Experts of a small language model: 353M tokens.
Below are experts of layer 3 (counted from 0) of a mixture-of-experts language model. Rows are named router (the router's row for the expert), up (a neuron's input weights, with its number), down (a neuron's output weights, with its number) and show model dimensions 0-191. Each number is 128 + 24 x the weight over its row's rms, rounded and kept within 0 to 255. Numbers have three digits each.
After each expert's rows: a language model's description of what the expert responds to. This comes from a sample of Wikipedia text that the model never trained on.

# expert 1
router:157142105132108103133134158134126127114112096144169133140179133119127124121118156106148123111123095129129203159101102151163160134088175079154124124130102148125142143143143151125124154196124081144148152133138166140091127134079140087144136121165125157101185098116137123108155129152139120124098129147160148129138127126079146163119103111143157152146110164161111130106140153128093122130093114064100126112126118096122095128074108129103100139157166104146130109111158106145110132146123117126109156144125109117122146109190140148144129151136111137130134160174099146096131099090109140128
up2:115177156172111134142141133129132098111122090126153140179166114140105145136146102100109097092138095143103148119102111151138070118141083136180160131145112185051106178161098128105111122135141086124142131131126114131130108142132132103091124110157129162092150132130154160094165126175081128116162112150169153097135136124111116171129118128128118136108149143155120141097121150097133135157068147107149151100081156091149118114102106119113101143122126116130125120152098150098113098155131085107179126113113109093128144126116116136143149119125119114147148134136104158151144102126125141122
down2:132133094120136119111132080168099142130133099125111134116138128127120121133145114141128139122136163186190157113129120130147113135098160111107151140084143129127164113117109147146131121094095094100209119106110142155131146117124108122129103096184118119149147155120161075109135140141143143123132170113106155171151099138118115143138131112171163152095130107109156117108151113143122123132157170180172154133107111134165081180155121127090130146144135181123120127144114085114082146096117131097176122128174113094125102107132149158145129132102132138128109129158147099140142133098159117138
up3:153127155120124140129139151126125126139098148135188137124114166124121161133098140104126157172117105156136088155100132118129127152109132181120121131134108170161090114157123122144125181144114141138113129158141162139134198134159124122187101118112122141135122092138141150136060105105113131134079095106182139161131147115161135129096132125144111136157121152093148132129158127109092149142156148123162110118155118113110132104156062154103086096091150099132151121102112121138106113117151127119113142128120081121114137214110134125138109136152145126129132125144188150131109091133117123106
down3:108140113122123095105137135103131135109190115143132107126119111098085119160101159131162169117088127093130118149103096110123171147093114140103130126146136113098131131116144104147115133131153135175098147105110167144125158124120108109103144147168121136142145126080104152139146107124072057188126114145136094140130092113129123085168133117101139169148139125167136150143093149100094110149118117155101065105114093172120122163119137130099155148149130117103120090088136107134144120105135128128164153135149124122132131117164122148148134150132110148108122093129093071101135174166121112115
up4:146132133137098093146128157097158161129136163126150133134120160104072127098139139070150174120135154111173174103134143117183104096132119116113099120064137123135152137108124139122126161163120120118128132139136160158071165182101153122131133151139170153074133135080097127110125161153109115119151155104139132136127116115102155160124150141179117152122121114137151155163158121122083108108160130107157097115120125161138116105092127104132137152136099131147120130110135105161096138119125106086106135090138095115091177111179148106141124146141157128111086140152116145132136139151134137119
down4:089053177130097093095130155136143124092154126154091088151129107114127134109113153098106150134070095110122131119118111133111120119118136116115077135137119134150144160201126149115164152112122108105158100165150134135143096150103090163157115172159143106124114150143137122123107142121118125058158105122110129122107107084113128123101146139145121132112159145128117154141113145145075142152098122158132156107071127121139102128132100142141148135131150138143096152111115150112125155128120146147129152146074137144180155142108171107140108102113134121158112108123122115096107159169094158132
up5:168133094151121131128101130091109142145134109077183134111148147139147123123114146150133082140130118143126141115124118148117146089125107144158125121129144102124098162153089118098136132140123108157128077128114149098131144115136140094188126113135124136109202129123091162112110122136165133127062134113143106086159177128132128081121126138070101140161154080124093130105092147111102108172113163136143136129107160134146095113128091092101095127119156112105125175166152114107127147138130108118097129123125125105169129103180144129115149163140139089109155113170125142142160104133135118128
down5:074131146163126130152107123144151134137146138169143092167100110130120152148113183160111116124114139185086111165129089142100141113166123141137078125112108173110126119166161088099123134077147167118168121094112144140089112130161093148116130110087098139123126135107101109157131184152121145129147138114133171111109093106136158136134130144105127169119128150120119134189136143104106112107115137124127175154131110120114060139111129098143136124128132110090078156102117173103118123160131124150124155098112162115135116110118133087141140114140110153138099115120138149139125153160161124104
What it handles: Short pieces inside proper names, often Spanish, Arabic or Latin ones, as in Alc-al-á, Bab-al-u, Al-al-ngar, and first names like Charles, Paul.

# expert 63
router:149129169118121092150093148094053142090155138151153115169139131106129125105168153143125104129110095115131105164091114143132153133122154127178162160152135137152117130137094158112137166144159115129118148159155149173133126119116166066152115152109174108094127127127142137168152113113098130123102115177113143083182115142117159125135134108108094118178146143096156114143095107165115126166135115089124131176107111142119114104138099150127142093124147114159154107136119129081144118128154112088108131163114133118145146118167107133107109146175099153108129131144117135106152118110139152128
up12:118063151135099157120110104102099157124169127159164133115114156101102097124152164115110127103074114118132120150096141128115125082107076121097158184110120110144088144127117123170110122096111116143133132133129167100091141100121179112142109124110116135130099144092132115136129128123116182105103106182132084142154086140131137089137111138097098107118172158152157165083143148089111120163130124126099134140085138140127136142108119114129119154132118081120160119094121112146156123130141137125127207145107157165108121153108109125109106169131119151111104112128105141123125153136127125146
down12:158109157120110110117086142113123107147078109190113144126154120094139114095101104165173102112120109138144106134132091169148137125094139153144120109121111134148150095107126142118135109128145115124166119151125170119107132140101122130150121089175143119145150141140165122140185094152155145121171121151112120162155148141134152118122153130100113136132140115156184107103124110146156131132093154114144099136156137127163129154107155135106170141082123164156112073093069104115138075157133158135115117093119129134079148124133148136127138132080155086164120156160123077118116118138154118130
up13:113107128142107154126160128119086160124138121095142126182106144168126128116147140128117123147133130117144091138121116143107156073089165117144157069172146115105117149112113124148126196145114154134106109159109204128131127096116115139095133140098140134127134132108147152122154141104125132102162187154132144109181122134111120128121090099122128114155150127163122135117124117152093129150130139096097109172107172146123099156091124149102135123172157125104150134111107159106118106145102137096106166190154188145120153159127117134166132110122091151110152142143087106143127133146137129105
down13:114128117106108115079147172097153125114137150142124150114149101111130120099121115139101153127107099125158072138149132138119138134148127105163162121122124104139124105168100127106124090096090121095129106153155143114162113172125143154154130109157080200130072169138130159135168139111129140112143118103151151109097134156122079153186154108094150134141133129129145149118152147134137096135097102114101154103118132134128133155105138118088110153146142139173128140099099134146097113135114135133124112175149095146087096066148122104134106077146157118171140139113153153096116110164101122131
up14:146181122125094163113110122136128122102153131149106076095145171095155142154132151103101155119171073122135147130151123116156125165131143137142142118143149114092100127145072125115137147140123166116138136104145129133145118156110134149133157131120119111139110167113127134131120161148119131149152134114121129072149134138126132126122145124148115168124160149145106114087135127141101119117165127105133152129135098112136159125099151097189120112075139075137139142153111168159126128102182087094104126206118177116145137167130112139095145150054095108123136131128109148108101155122089112121
down14:113136093123137133095153122153080115150158113147142074124090124117140148132128104130131156125139116140177145134156112118166082122182125112148199103150160164098115092110086098121096141066109153155118096115110119118105125133128128124153126158099128103123128143113156118151138138146134101129166097113150093089149129191124105144071151135143099170124155097141078126107128112165108141114175132121111143130140137131161106108093107103118108129143139131148121164113143119125124137100106124153117114164170125093117105129129107147133142168119146164105102104123105152162103080128151110130
up15:119174141183113135154112107114087144142148157108147156140136109157122111160194092161150128110157130149128159119115089128108157134178125128107115148166134131098149114162159137156108115170098104161103143124155119133120133132140141163160127097135137152125100129096136142121120134094134147121095130152178132127139169131118161125145121137175131097131104165100144111111106123161119136141142142096125135115118138152114158098130126149105106092140081100120121144128134169128154118155126093101166154136133124127141155140171099154088081195170116085129114118166081136136131138138121135070
down15:169128120158138178119122102110117147116088131130152128124114177137161134143139163094127124123140099163159127141108145085070152160099172170100107133121137080132120104142153119193150088132164129130118112108095094176118139135111117130098111061136125153147162101113127125100121187097079121114142115135170136129141133116124149138149103136127126181096135115121146140179112119139108175123175155120115108109137115134149146114129115151173118103111150095169132144123119123099142134144163136136121134137137140103131169154143116097097120106128118115090132113138111111157168153130137127086
What it handles: The word in after verbs or numbers, as in 6 ft 1 in and 8–4 in CAA play, plus unit abbreviations m, km, ft, kg.

# expert 4
router:133161160108121095141139174142094101150113137145138112167164138103115131130143114107147096119143118161157159083123075150128087122106134151147130144114106117130116147148116130120121141170122105087093134112155122110130097185122163132108124116194117163141127134157127161144118091107141167122129130117115145108143126124142168161152170107108126120127145116126113107098130106157163130158153125127122154148099169126160132107118085119165120131123119066118136130129141136113120126178106193100134126118132141093146119134159153136157108145131140120142173170075095085085179130101139147098
up2:146137169138107180094132145121149149109126145178139136135160122107175124163133117093115119096154126124105066142112109056136131152121122136124129159114158135112151178120129106098120124118136144114112144099152121160163107144125139085078135122173180142136134103170137127150150149189114140095120126115149134155133123145166121122144104120144102141161125165144132145136172105129097141135126134129089127161108130143138138141087104166161150125151123120086145116106107138125151147108150112058138107124119121128159137152134116127149067126097102122096136109134080101119115115083110143093
down2:135163119131115120119106122121122150156143153125130108155107100084116129111106086097115149130159204145165096114144154104140120147122077149148146140123111149154148116128100150095157117110118169103146130131107123107121188119081157115129131117141117092141119123105141164113140158162144142152101123147163137130074075149110131135121086116155115101147166118142107159121133132120117119145163095163207125096176129169146121116079111151154107129134169143128128133140127132137102085124126163124177143126129116131136132135120130150100149113152141138120130091064143161128091099099116140138
up3:131105138146119117146089144142110160187152094143163151106162133153105084159117104157107102080147153127158152117111116143144095118091123107150128158135081118171137103168111122113145125129126137120073118113150161144147103131114136141117153104136132156086130113162128083129101098125103149084141116137141085130139175111128170103117139122117128106110136130126110057067107110148136107147113130139143133141147152139121143157188107165154116118107121093129123089131127149115157101107138143098126132151153142112149113160137125105138066155121137140127167183151133129092164111127128124103
down3:120129108080148118091120152157133131125110065151176149125103143101097135110130134112151127135098088146128116158124143173125106117093136160105170139115117136120127122104097145114123106126139109187126120137149061093138146064102137113123157111121107148113151169163113149111104161111114111199066143130125121121138135145158133178109155117148154097097087148091147130181141130158112132138124115120117090123129134142115093131158174172108145140135109129142147137126166182162119104148128101172131129115141108119113110134145127151136127139105170116127112131135159109124147111114162127102
up4:138146147117121144126162156123146096157137139140171116115154156104140108097095113171130109109135090163114136139137128155128120148164141097154141146110127147125139138125131148105125184166167110137157147103124103127100128167142149139153153118153136165139156139154097108131179096142110177138116094107132152152104067156099123100098171156151137133132172156131098114133090109114126123127127155114118158122121143172117141097110118138131138109132138110065128132101149120133150163127146119104152128098132109145149134105135170122158057127152141122103115141202110118100085082088097137126
down4:109145118126070125109134113139114130136117152115141122108117186100139132117086105122099135119094096130088116135160080164134098188167154112140138151109103140095146105129164131085148162110150130140091151107133137111113132095141126167126149131132133128115110154121100121157126118148129147105107128118134126141091117120160178087131101168144141155182109115133135120185101147105111103095102137122123189123144120084142143158120120092092143152141100142130147144117133104107156157149132119100144161076109105123106132150107132086134121104111197121130156108106133111109087093111117088107
up5:121086159141099123149145103154093087187135152140122146145145091116147148117156124121123120159114124117160182140133126178116131112103157077146107123164087122140082109142105147113139119173147111095110124100143118134102135168129155113124126123175123140119125084125133128126134106113118179104122146157165094159158112105116133096133153120113124094150097122113124151129067148105119133158141161119074099108110117103151140124124124095162183129143140095077122105150182105098111132138110107127127148153144141121146123124145149140131108143121113139160168116098075109107156075126140149118
down5:162121115118145122127148130133111111139125123174125168103136134117110101106122111146129145158168096105165141142106152135132113093105119151120158110111108148123157070094100169099156167111137131123144097107111102126092159102133123156137134111076101167147096156127132099074131147112133126090116087133092096155148136158132168127135102108102080095106123135121153105162141125066137116109142149141102173142164124170109127141163124117112168162139130125123140159150071112125118152157149128138096124134138129152114101166136093096106132157105145124152097158129149141102100116088152118080
What it handles: Final pieces completing a word after its stem, often before to or of, such as des-ire, encompass-es, relig-ions, con-vention.

# expert 40
router:144116174144154127167160160149114146143174151142128115159130134097116137113114160113140125116146100156161086094102123129155126150089121137114115158153140117104108123144099147166104144139113114114115142164131157164151129116129124112125073145136142134101141144149124076164141121087112120125102109153120144136086134124094136098122110118167144106143170108106139120121174105143119104155144110065117174108109121148144163136118103160129138092149112101164116140067149148169111127178161151117159158141116158109129174124146132176148131101144110150094157146113073129086135106098135134137
up1:121107132127131151184074123139129145152120142151145147168108127104139124162133126149099162178134101155084136150111125201138139101071158152102093134122162079102133115116085153145108168121150121150082127145101126165126151138133136133124096140135139124115121158129138133137171140107132158134125136130159167120106147129130158115115118150141123147115177153131147117141140133159086149158138109136078152135107196121119094156168113157133113156135104144140093127115128098149069131160149147119127132128114163103112135112167134096156122124129096114079151110117083093109135131135156111143
down1:122129154142160125148128105162108136120120111119118155021126133130123122160113063113123151188089149136133146138109154113133111122120164160103118145137138137088157106094152144163151088101138117095145134153146118121118135170159115091158120121161129136143122137133160143121120133134137108105136122133134125076141134128149132149165149155135095168131113125091105115121136095114139131129106055157151109110130118109134148129128097109178113138119130151142143133133145096152154147118106183089129094131123131169102165112117128127114145142137118077139130107147136146123114072068094092131
up2:125112134133136139092131112109123114130146117155107140123131131118137119116125147104145088148139137141156127066140149126134140137110110133129098124120152112139128135124140185153104121116127079106077114146099097132162139082116131135121108136078116175128164161113129110155119063149111102147101155135149120111131093114167140132131165116197182111126147124152156121138164097119097120132090082098155133131136100143100128129096120140138127113144092085123144107109132144119121138163156112114107151136134173134122191106110155158161136089181076154136102142136138125108120108117149105198
down2:145123119112136146147123125121132137148136127130170120101088137123104141137132107155166104080131120110183141072127146179134104120133159110150126110165144149179142142142088121152088118154132090154108128170169124084127125141097138188120139123092148113122138073151153142125126104085133135111110130110138131116112132128108109125128119154115121119107130136139127155108147125079121141124098128132148136173092178138117131133115161098112130099139107150162168135106039164139123142130095100131113146094153117076123115150121129130098098151115175092125130154144108155096135113131189121142
up3:120121153114111126155131138087138104126166129111164138116130137117150118121122132140111128092146143121175118145174103138121121159173100113108085107170094099170117134181148151119136150119123160134162131113112124168127132151157157114137111131117129167120106127111139149145195118089130146120150146124119165100121147113104109175140136111153124110106112107106099127162122113175156102138128146117094123131140170140072167092108088145133149115146150128092104119119124172108121109182156148178148129121123118152136098151135114185144149178101110143132183167119126123096116124144128122180
down3:121174124129126122140110137124130130138090133134115134182106090118154131123117108127136120120173089128123137130152115139094152168131142162135151119142132153107093154132136138116101106130153133127164120122143105157137081179132096121142135160114124136095130176108128108122104139140116157135135098082132146185120090135161146103100126150076127118102128109203145111110156174156095141102138172129160094126152135155119135130151135102149130108127121098125117124139186167060091121118121124180080150156151135112143117106154120100100155098091076158090126110130122130119116138105108128121
up4:155135150137149138141139115132116116144153128119108117124166161123107146100098150096105164096091120146102124168105146113156129108120127146098065144138138130106104123115110182127128074149084134109136093176105155141153111101135161106148133119102113062136122129155132100110122100097127127159124094122118127157119148153125151097146125147149091105104122116050130158085114109106169090165137109104146131113129171121133125128114134109126078158100148114167162107136128136154104146120093168155091110137139140154130136101127159096081144133131123123149110117085136124119161117097150116081
down4:108099122139131156126146097128125140092138150115118120111143107121118120082112119086101111094082124161143129102155145133131136090143100086117127138128132137124109109153150121098190123100114172136177150100112107121140109099142094115097107114144127136117124130156118146079107101100153150140171114092091147141112087163149117103098146111157126139162114114092129089155115130164116138117122134132110132107166176074082122149117130108148148108139121118139139110123096135111127117141093108104087093081140144151108161115148126146142118137116131187166107127120138161076053119102159141124
What it handles: Second or early fragments of words and names right after an initial letter piece, such as N-ain-a, O-ri-ental, In-che-on, un-iform.

# expert 19
router:134175139160121107135105162123121147164139099144092128126152161122128132106100144114134101130128117132142135135077120160137152131109184104132153112128083127157081159115111147128107145155108121111128120111170136141144080123140159138117154102149182139125116118174091142105121100107164181125095099119112144141128146120100146104159157103105126112120187176133148121108095132142105117135112088111164166147077125108159139091099113115123121112094144064096101137113144130106126135150124146103125145172173162109144134132149129133191108106122121113159119113139100131085108145147110110143
up5:139134133117122127153112130102137131139104136139091143130144119115130187174120213137140106132125112112085115127089132140139172087142139089118107133102123109121114181147158170166122170125089111131125125133144109149161108132125141160132124144146119146121160155179119117115193151118160130109168100146090101138132094082142107116154126084085123116126148127169095120153108138114141118107124106077119157111084110158140148071118149102124154158105145097136129111146125134133121117101109149081126125116114114134110114148168121137135121103154131128094142186150105106148119115107121101168
down5:125104111115133170130153106145163154143077116106118116158149143137155134141157136072140129144143153147124092150164137156162120144097097121072110114106145138135134136140145101121132129103132142112116097133114102180076157151143102131121135095093135106171138115133104081107084144116143165130138146125130173101136151205102133113103172109075095117145151133124137112141123127118090106085129166118125136106101114135151097118142137175170142125135147087102104121118140111133154132154113137131134134108140137083120123098133064143117165126176115106122096120123111163127119102171159126131
up6:132153099148096123137131166108157140148129116157142090135178093086163101128116095127173110135144147101142098146131104115136094108104119089150113115171112113128105135133126151116099112120071108148134121148122148078122109102098125135109119148137148121123128093138116079142146122137093132100105158123145124145098118108167141113165109135133126141166137140127122137099060107211192115108143113093149117135058123127096119133073102148127130124126127095100143155154119134109110152114121143107154152111160116129109125147137105132136127126155157143112146135157157108082126152133108078096
down6:119131164112117098147116131121153107140132154141097109109103155125112167141118129137128141114136116177102102106130101121176139118129156111088167137094143160110125157117095102129127114108147164100137112180148095117131143134128126108143112121134122150148099118113130085142167135139110140120110168151115088147082199096133127099090071108088105143132153148169118113105112113131081071112155138119092140097125128174106165162143115118138147158158194139115123146122131129099169111105128133130156137137060136162129111125128115141120159114090166132157105105107136133134111150150124091121
up7:105142138111151104166141129120121145168147143116115116183106116085156122200111185087124156074146146114125126123120137135097120139132122153128073117149082105089122138141107102134081104133130090163107106132146122126155117063123131105097127078179158171122102155136086121134121105114119121143089129151147150142125126126129118123104130133128138117098138127101146177134120133152122146128129105122137133144133147144145144123114127142116151124128143108178146114094139135142138113098140143087159098112126156164097158122136079129131068063141146118136110127136117127112117191110090146109
down7:132117163152095132129133139096143142137108170148139114148139099140118122142147129130132103120109078137131098130137131118132133158089082095162124095073140161131151097084097093077165120129136151128109097113111102104116155123126121093120156096128119168120126148103129071127131149120142152132089149137155135171163125113127159164114070145116090122119137160154113096172116123142164131114143146119122130139147092166125132089118090155104109146119165111150140135126114079110145150085144135172094160099162129160140133114108153118126133124150183120141151121176117109115148130118070137093
up8:118128114107097159156127132094100139122158128117144147122148137080143123134147098178127088122126147116121142115089146165106187119120143117107103132111090137136101155103137151140085113143116066162092099107117136152149126154133098080149137108175107136117147154110127090110182144098132166190111093112132139130172102122108129172172130078159173170132188152137117139146096144133125130135105114123135125118141129133125147118158144083105138157085152159113136127129155159144134126142150162117111159134105168118142120154160132115148113116139132139122124148108170131122175121102130120153
down8:122121115101137120118110117133113157099076167139116105118112131120139111137059102119142134087118148151117150097125118158116171172134123117108074114111136145157133170081096164118132092127142095070127122140119120128112136113082167155117145156134147111138140130136141139118148133142158142081147125131131120152096090082132133098130140130157130104101173113142147130115110103168105130076130152110110126119120109152144172143101127127102148139064155115152128109119103141091122170143172132129124121148146134118194147123120108158135139099101130113153125090145170112124107134193157146164
What it handles: Verbs right after a subject or relative pronoun, such as was, is, became, be, took, usually followed by a or the.

# expert 37
router:144105139124136138101102142110107119165131147132161133169147148083095137112138109146164129127113121129132152140116128126163145099114127123135109147085123154121120156090114154118161153134154101121142171134130128160128111109120141116136108149094134129113153168126135117112134160140177126087111121170177145160133138116092186165140139102116167099104147082128105142140092094133091126169118106061118114123068135110155129070132085142105157164116122082119115106140122111123107158135130160117139155142151182133146115134153136146124100130116146095152107155165115091084182140114115147136
up5:169144138138138120147100123083119123103103172112127126134161171140124150124123141132144132125152146149102154144132105142188175181132131119172068122156101148146123111153163118092138154142149126136134123135130127145138077112123158096136171156103171126154138169131115117119104139170124123170080104126128097132092136126125117161162131126141160133127140096084133111116096132167143158143131099126129132161121133161103114086160107120135135142099103107095144101132105162107101134120170129142122161094164141097106123072145079098167104132109155098140126085155137098104135131111098129116
down5:111146141117102135100118102113110088104086118123147150094099161099107127098111170119085101148178111117110153137146114117125119153129124109125165178107123128115121140115117101118175144153132111085127145131147134177155108136062120140104155101129060118132086140135124117168137144149114103092168124157104135168114124132156107080115142150133150136120074117084156103109107128097140095166146156133127168093123102111132127129115121145178162156119102111149104106112117099121123118143149099098130147089122162134141084091143107062131125125120148144124159150134115149110121130135158124124
up6:142093123119112115144106188124129150102167151134162143094124101142102114137176150140117149148108069137124115156129124083133139175111112140174140112104085108133099164156162142165145129114133117138170133114114175162146098112125122088086123137112135119102126129063059116151140158111130131118110116109104123121132098113119168133133095126099135166135120134098089192135113124106085165119130103135136137137124149131142143139148119127108092112077116082134139108153115124125119104140147120132160145127100165159165123142131157108125140135133164162139155151126169152085136154096117106128
down6:108125114105167117144129091143124167118131152172133123100119159101114151124126167129095108107123141129143185107126131118086132146123148089101144129121148131124133107085107129146092113166108156137115136090134118127161132102159110163154134135114165139112164121148137115116173099164167113084136087155169183086174109123092150113077155137172135096150122110121179144113159079128160119118148128122146161125176166149126120132125116141138131178144117126122107139125098108111132091153117165110132095160118126126110116168132084139098142117145140177101111177115126122141118118117128153122
up7:130114144109124107132109146117128137133148157155168105153118114105154174123101137121137124122123143162164106117119139135133118107122102106147131110058123102123141134113054098125161134124170070097112112119146116174134166099131135096165167179146156149109153136133094101157134167161133163154110149136101115101191153116138128111123180141138143128135133120142081124172117116143066093147117122131096087154116126139096095114121121095097144147109105106132085107126142128140168149106121124120114143125178087127125138151152130105122123107114122109151093172163119120113136130145123146157
down7:129094142132104091117153124100126109166143127145143149108131148165146120104155168099102120132127107136146154153133110138115096123176116175164116149127136094110106121144128136128149126113109107103118126120133135113139163139157075149134142138076084121167146127126080133139095140157099099146102126142073134151163185128091145147055110183110087134110114142127168099086108122123151113122072115171109089135123143127121165135159131175130116147091116141120129116138094117170183133132117109124141119130168153085097123105129109108139124090119141159125099134137148123132121121165125140127
up8:120117136157138148113142128120138127145155115097100106110155145126090119138127140173133174103076152115119118115110135139105169177116152105105121128124126175140063138105144143148098145137120089109128122145107129109122141143112164123125127149107124082135143124117095143085118146120142126101153110139148191141090175147089186103136144114112152106129125142151186089124143147121111105170129156080170120129066125129053120091115113162140122126155128076111114137082119122131155145132117124142135120142181137128108114135120101165131147107123168122136108127150095117111106130105115133102
down8:128142118150129124149140158119146103131159151151192128121118143159107091135134169128162120141127163128091160162111159168088125133100141169139129114125134134143099155109137142143174107138131086124103110084116159132144179119171121147129108093106147134116132114074107144150167109173121124113136128140118077125150098091142116142196163157112145056143092136110094156122152121117104092124113100124119107134154154151147109152103155121075123130139140104142174141165087124136126144101159113120117116147144116121113134097117180125156140155138140136133128156142169127115130135098119158102
What it handles: Second pieces of names and words after a short opening piece, such as He-at, Wilsch-ut, G-ot, especially in election or sports tables.

# expert 21
router:128130143104124091157120143147112135125179129119114128126110152103108145124113166144132116146102087099176095144086166151101168137149161149127137154111140145109092130125098157144135164162144119102094158136150158143137126137131152098167125119140143125106104142151156108167114118105102157138104167121131145137114160131107143106119076089127123119124135128082149101142157121198126104143135110106081130105135153113127135108157079099138093090090132117098099142109131158113069146167171119134145105172151126119131164131150139146161142131124138092091149145122083107124120147083155097146
up2:122149158126099132189143154147123110054128141099113127119111091125113132152156127091127126133133122110125110124115124087136113116073134152106149085138145137136100119176102146115074111115130119115130183100201165130122118159137133120103115125153147123140165137163108107151123141133109150078139112140138179144124116119119144115108143137148147143154093130169158121134140081144137088103118130121106120146129177116133101134068130110148126161122125148154121086092162153126120101170128121114123160142155111125133142113116145109061166119146105152099108117133088081136142108119154154126
down2:108133117109111165128138136098128138149148136129132177080131072133151147109144098160101162181134126163121131123144136166157100141138113134101117100091121133119114131129164103135130167155145097129156131106116120125152117110119117143135111136117084103167138112152102130173115132165141152131136115084112178138138106123135097146170126147146117129101140155116112127168108104139105087162159122112116148156105141106091083134089141114127149141138100136150157113123152118142103104136141195159145141098127146115184138072118112095189151101104131157104118081102140131165143120151085160130
up3:117127105144141107148127160129152130138090139145133116137166130151096136085083135115139123101118080114129148120124113149135113153138125091155174115124150101094133132135116146113132082153140104133148115133137179114090125132139133113145133097109107145175128132099104132141132128154115193142102140108100134136083175148120130117147131132158126117115146173119067094100149116141146124095144134130142153124155131111122160180072060090125121145118112132087169105118144106158103058199125151090140159112097120099152157152123102107130132130126127127098165131106133143135131156130103149135
down3:127108110120125128148144177125134133120117150107160144141143130164184180120141107155113120181102107179151140104113147140086112178139113124116142131169127128134094110114134152071156081129176135128071160102169143127148156066136100128086113102142128146152135147123137165092097137134094136122130078109147131073135114114132118112126127146152143100150117117088060120136140114124108113139121144105110129130110133153139139169130115106113183107132143099139170110112120128111133153165124111132131142159095144100141089086116097119128122144118136174163102115125124106102132121121131155148
up4:157132153125123108125124133096110099140140129095188111131149132127174122045093090131135151135180127146136145111095093120147141137120152101108113184136125143072124107110119135137139117144148123066145084123124141134117131092092124123114069119090133106094111161113123097154138126089102103134147078103111149116149134104143098098116135105124104126117117093128122118132100125170082092137113133078133164144128123104119097111133105162137137145123136140083094135097119109125113160122132111137125157104137145065112121089148103120144122152117127151157131116106108143118108187143147149134
down4:144126114147130088170127108116171140127098148121114123112149133115143118111081115134140166103139134118166109140110090113126112169168128125134129108127141084153147155140190118136125133117129158148164088139144138159132140119114127151143143148129104106089106156096105143116197105137127110090125212127124137106127113073119143130103137110095144138107102122149079163097137068094132183116108139130132179150162139139124120149099141127157142154137149143116134102151092135162143160123131089150115102134147177120160101131115135132134148123164147136109123084099142099139116103089116140152
up5:109147095101138124121099148146125143149162114142133130146115077116116100157096137129135122094074108112144137146101151093125144134114125122123095115177150108129138151142116131124124144096159142125159169159126162150119109100136140107166115160130182168152145179142076147182139108120141129109114161143131129084098128149109137131094130139116119109113089140132115154139120113196117125139131114096090131128154131142127191147135155094178158103120121115115090147146096165159118164120156110149113107171124155107152130168176158126104134121143092148099166134114134113122106144107154163160
down5:121093126114144097163101123139112113150129185124106128117077132128128161116069119150165119152165128119110125159149109135114085161114126150138103099155103120086174123093179137138122136106111107135151141137131090076103156089142133146114163133104141116112119124125093127119146070139113149082130148106119128138107128142131160088143152113074136076159112174117171144121149119094144132148111161115168118174133114120116102143135162132155146134090096096131159136149136121136122110081125135130124130099127136125139157144079099134127156122154119169146115152109174155120081097136115115130
What it handles: Word pieces after m, M or s, like mc, mac in machetes and macular, plus inner digits of years and counts.

# expert 56
router:172136164148118105127091147096100129115090115110116121112183131111107131096134178128140088107126091104146146151105140159131184130163162106109135133091143126154101140117139138169119148165155128138106144176139171169079120125152162086139139132151132129111108136136169110106130177134144111172097089153100157117124147128105127113118128102113149120123142103120085147161170122117105116175082124097120142135110121117106121129114082103140092150119117145109170106102157143091101099147165114125099137146125161113116167111155161141118127123131143088088101153156121120103127105138132135162
up0:134096142098117131116114120130141110147137104139100112169145103144110122166101130153129098121101134117117125100113160087155148141123140131117070136148092140107123119112131142085158138131076112176110106129124123167155094116178150144111063128138131129131105120102151115159136180122149122121122098155105137150094075147108095146124107166108116113104170103140131089120193087115132092184123096102117138166091114122111135131110128117151131121102152134142147128114161110088144127168104106119145136128115131170118136111122173135179070147124128103116139110146121135093116135078146103106
down0:159167082102158144128138097140095163124099105082105149112167137142114103154112062162105067144168168110107160127143115124176139106107081132150167080135111109136145105137133172122151125136192126148159125143150091126143098154146129123141090115138124148120124109112139091094139136138132096160163130119123100126129120145113148107123102127127152149145149127105108108112094139088147116073164110147146117100125097146129128137131140112084137136173134132139164136117134093150149078118109143108104145134110137091112090132136101136123165158120119135131119135108138125143130136067117122086
up1:137106135141082133156119162115096110099122156153117137161104104091096094108150119096155114153143118134131163143110156164130141092133097093117119147092131122129101098143064128128118132134132150106170131140135096115104114054144116099124128128094150127111108111131193156137101101130095200130160130106119163137148137119121118138140115128101118134123118116130118145109047126117154155149118138117145172118120138119113151115132155137140143141183131113145105088136139133097157103104134164138093072142157104096136109122131130077144147145139133151130106162072117167128138132142144146146
down1:129123110099166105131094114144108142143118097139117121133120116105159132122125110153144185117135134146120200127107112095126102112076102117130063108125115127113124087107128117137151176114119134137093163101138118108129120114115120153151146123171150116162130123161141102096159120104107120102096111150085110147124150180118164119159096105111125110123120206139181121104064086138119132101150172136136123139107154117105070097122140107150126123107108101144136142111141152127123113124112157131127077117153134104121121156122121166111131105153150143160154157134104121150109113138148182153
up2:121098102117140104136117116107119131109175097132138162108128120123103130129111134130138119107098142131160136134137117123132133119146156115146136142102136142152106164110110152134127125132094107154117123167117160095117127121123132060111142129185100109134083161131142109112151150108156096123148092103126137094157139122141079108172169123072150141127104147117116102085105131132064129151055136130103102110144166097088142119149084092152144120148169108146124140131152166146135137130116112161112167166151177134075144117147180117124143121153121125098116152154125107116149140105082094104
down2:111128153127116157136120122131122127112083178076137155098133111131112151087106148127149127096127133188157127100133088145129136084167085152168110116131141144171138097085115128113129129137119129134102106175134118126138076112199126157134170130152120068151133133124081122154117142083128145104139136134139108170128104156138117087106096133106134119120175110141136098105116119137133095105137141165148114113147142068067147150107140110117154151089083121142112105101104093135136151098133135106133125102126121130127150124091144109156136146118161120142133116097103158109168145133142123126
up3:141090110090101151109129131142133099185148132105132123134183115120105101142151154099127116163133108140132123124117149111177124200191074091100128176165095107173124149156113101096108131119100138103151159109103107133130141118168159084128154136139193090162135121126121133108140157149111131148094087157096124122107178104101131131138130117112159117107186129137133118139125116144147117144090135129098164107140173120131137123165124137096120153133140126125098126097145115155105144120150159107134108140124122127137140130099163154152133094141120141098149157121157111124146100112129157099
down3:103145170146099135152142124091139119137153134118138147113119149135148101132136136164092092132076128137148141157111090122113106122124104166108150134129135122093137138146102126126121123129102142112074126156124146123146116108132124174088140130104130170103117144121110107179131110147150125147138128102121140106107113107149102178108132136135089122116107102119118164081120152121127088127109096102140099118115139125189142154087124082151097126135141088110115137115112167137151173148151077121149139111108112152132099101084093111139114101116049139178191126119123134083122160125167162131
What it handles: Middle and final syllables of personal and place names, such as Mahm-oud, Arn-old, Man-ier, sidek-ick, and -burg, -ton endings.